config = dict(
    experts_per_token=6,
    hidden_act='swiglu',
    balance_bias=True,
    num_key_value_heads=1,
    vocab_size=4487,
    rope_theta=10000.0,
    rope_fraction=1.0,
    attn_scale=0.177,
    optimizer='cautious_adamw',
    beta2=0.99,
    warmup_steps=248,
    schedule='wsd',
    final_lr_fraction=0.0,
)
Below are experts of layer 3 (counted from 0) of a mixture-of-experts language model. Rows are named router (the router's row for the expert), gate (a neuron's input weights, with its number), up (a neuron's input weights, with its number), down (a neuron's output weights, with its number) and show model dimensions 0-95. Each number is 500 + 25 x the weight over its row's rms, rounded and kept within 0 to 999. Numbers have three digits each.
Before each expert's rows: a language model's description of what the expert responds to. This comes from a sample of Wikipedia text that the model never trained on.

# expert 9
What it handles: Short inner pieces of names or words following a capital initial (Br-id-gnorth, O-t-to, fl-u-orescence), plus prefixes like ex-, un-, re- and punctuation such as == or en dashes.
router:504541476501525566464486473506491505502480548542494506524500493485481473523476455514517527477559510501498480538457490512507489495456507498483502497508519470500489528481511466513494497492504497520502497515548466478547523490458499542529526445484437512510534520488459528513502505485495486503
gate0:525502495496509502544513508525514484536480467531526490490502527487525492505485473472495523482525486523458568474527513532508500518508474535522520486527470472519490509514477498497472491528516525528502462504521524471535484492507497499501496542512507487527512502460462479508421556473485456550
up0:473508497505504500487499522543497476509465488520533488557490479511533515519470493490446532470488515492490490528504492524465467466493504507504490495507498514488517537529508480523500526529536506521515488470492446501530538496520516515492446530465495467515435496476522535515545521446488452503
down0:519515493440525471465501498552529452536506471492482531535506506522482529513490464509481486504510523467504476474518505499511496500493491485507504500512508474521532470454527475500495523502480490522506494450550500504501514474512490529548454438520473531484487514500528472523505521503547543541
gate1:508505494466503507460513490495538518563505511523501491476513479516528484476442485477548506470480520496506515533485470513509506474536505533490508483475511467453534526471481480516445489479514511520522508481523447522514523487463523495520482520528511563510518485478541478526501493481490550515
up1:481510500485496480509469513488518481488519503464513528522467493494497555515495540488469505479489476514484489498543514505488521553522501450532493487472475481532495525492490501492501505511479455521508468467456491509562480480495498515513480517522507491507442494499557494513484507501402471504
down1:541445553481463454514471493523478442528482505473464482495504433466521483507480498503498497484497503481466505495480504513502525529455474526516499509481500509473491487439487501553515474504503471514506527511491519505546496486520492532482478461502458524503519475464508500525476531497517514520
gate2:487536444503471524479500473496508439476535506504479493476494499503490505544502472499483520514515482472483547467517473481514545536474477487512491439498528457473474483524539490481497491506504496520519502456546473482487518515481496525527492479518478497522516485467541538543546474472506492495
up2:526472513508515531523475549479507506506497518516498492489509529486506499482452538505522478475512477518465488525505496539483531511518539473516503527511484485532511509433515484517517506483544503522507496489472492497548472493502460428488482508495563508491511506510474536469449530482541508466
down2:549526477545506523481519500488512508484481466522544456495509508467514492508501490488533520471479519467497572538526483526493484481483548501512477509558467498521503457498510483512525508500508465496461487449500538541492486460475542492503473499493499467501510491499480475475483493458530480489

# expert 58
What it handles: The conjunction and, ampersands, hyphens, possessive s, and word-internal pieces such as el in lifelong or an in unanimously.
router:505556513483486562462472472515519528482509541517490482512478529508479498517497459489528522477520488518526496540489515468516490480489511471466472440500553485500514519469506533480486525509499504558490501511520531514535517441478504539513523513502468503484525468462486523512483520472499479513
gate3:494524499548521498506453507519525526515491556506485507486536487472530500512507451504481501531494519507484509504487501468476474469472470500505509506528503479454481535440492560506534508504506458519444461499500520486466530475466491510513519462473489464519527542470529540483503487505502494500
up3:479456515469538486549490516479541496455499471479519529486511496505493536455499504516519535505480536466522496525545515484493487515518476479530450512515473475466513507507501511534515471506542485557491508506522493516502463495493493538528506482470494472495469501480491496518544560484533529471
down3:465472484490489516501510483472502546470567496486475525468473477490500470478478511507499509482490446521510493518487491502489479469500478479520457506511465470461498516500481524493514523507494496541511494449484489495495470496499477529509502533499481516499515489464489460548505538458536588524
gate4:517522554493511501488504503501497488514531489494493461482501471482491494504503525527461534488508482489507537549536518502520485531492512451490484486501537475490525503520523494488533501496484517466470477493511520484574514506543513529469489515462502500567476495501508521412525499517538489479
up4:479511527514499497496555449546492494541523489503505528518528518493511508522503486493491541498543480493499473499486461527482489519488528483520494513510478479473499576456480473511558461499487488510489487507488477493506525513553489542509490485498523485519503510509495510464485552518564501545
down4:530454554514500499512506471477518502504460460436479486528504510534500473508496518526485483495502466543524497505524529495498491533509511487477490513522479479502509516511550527501479489535497486465530513474482478504529469535485466476533484484507537520541502518518427497467488479467493470460
gate5:484514483523500511515498488537503522469486509524524487486505493505542477504555513464521480524527492488482485483458507519513473482482525550515461485488486482476481543535481506515505544473487458510508447478525512507537523482573526519479491489533497443538474527495501533499473529498533488490
up5:526462455494492511484518509507493483511537489506479541506507493505466493500504465469502534491528497484460485505522497479449525507455539529493480513555492486487521484503501476525508534477471475527457480496483459505489564538516520486521534451475501529514491488497503510478471554526451501480
down5:504508496495475474511511504524505491484450482460501524518507525480547517516478522496480506533455509474513478451473559496554531513504539565476502499482536486512489509492506458517486484518522504529480471508480520508541501472474533500505527524481510513460516507554515532489462523503455510485

# expert 30
What it handles: Commas, closing parentheses, colons, dashes, equals signs and slashes separating clauses, list items or dates.
router:482539510520509542484499471500515495502486548557507490533544526512471533515477467479499479543523518468525506501487473454477503495483521451471487469518480482496481492479517510525503513524500531513484473491541483509517495451457494531496518531503499506456521512440531551508502497492522467529
gate0:559500506458509518513523488547468493520473490528535502522522498490492489513518512523513541538531509493507464478504477474507494471527486507481515491493500451491476505474533468473532493507498528505445485535480473508517562453478455490516500516476461528498497502494453501485549487515501499448
up0:572511510484498509483484507512508491549485481506538529516491501493500507505541487487490502521510465497546475487502464485478450466529500490456445519519498510526465560474524443483506451498473478511445466492479503522480518505453527522488479503477486515511497483472476495513509514512514496473
down0:529472510507493560514499508492548528522493523482488505495484517484473505557553504523503531474474485513462514543492488528522497506471499504494514513549479514489467489503487461512483481525476515540485518484501514516493516479465505543431514454487497528536503514525513498525472493510554516453
gate1:503492506496514519495493535509535542485492528525548474530517505488454503569454493488495488550494509525472480514490473515469488472510506527503519507474473532505512517555506503517543502491532527544464506504469495500504526502506481541482493507553499484522481514469568536462500487514490497525
up1:522546498529491538499506504468523484518538523500547491483462436500434511466520536512498525513516492504520512508556540508476488515545538512497525512526499508528477490496537471500469515506501468474504523492514495499527470501471507485504485477484522460503472480549500508493523504491497511431
down1:480460494477488524503526512513474479525468502470496522478491542496520547497453462467520489482498458481529500447494489458470468505551518520497466484482499509474530472448529523521507501507510548491492473492468530466468437521496495479478533498516492500497500448534481492507491485492512492496
gate2:533478494517522514501506492508514454482502502487522520475512508509476524461561490505489498527491508469464528503463534489539502511554469494505553477501499504505464510534501527469489549456542499510478510524480483513538446487488478498534522482536493466491511513518525530467458537505507496456
up2:456560514473490481513472500493435488493469481464455503479513498512515483501526478514501459488495490499457513484501508501478502495521466512469461499507497508507477550507480499530451504542461569522496494507520487510534497509490495465495517492473493487475548508483439505531523537491532495506
down2:498529448491515493507503473481488494488505515481512517522535510493520478499493488556443488455475562500515530504482494460470513498451498538519512520491469525522490480461502471516502477498480542532537495489548468497485495465455486515457491512495538501517471509493477503528537457504463507491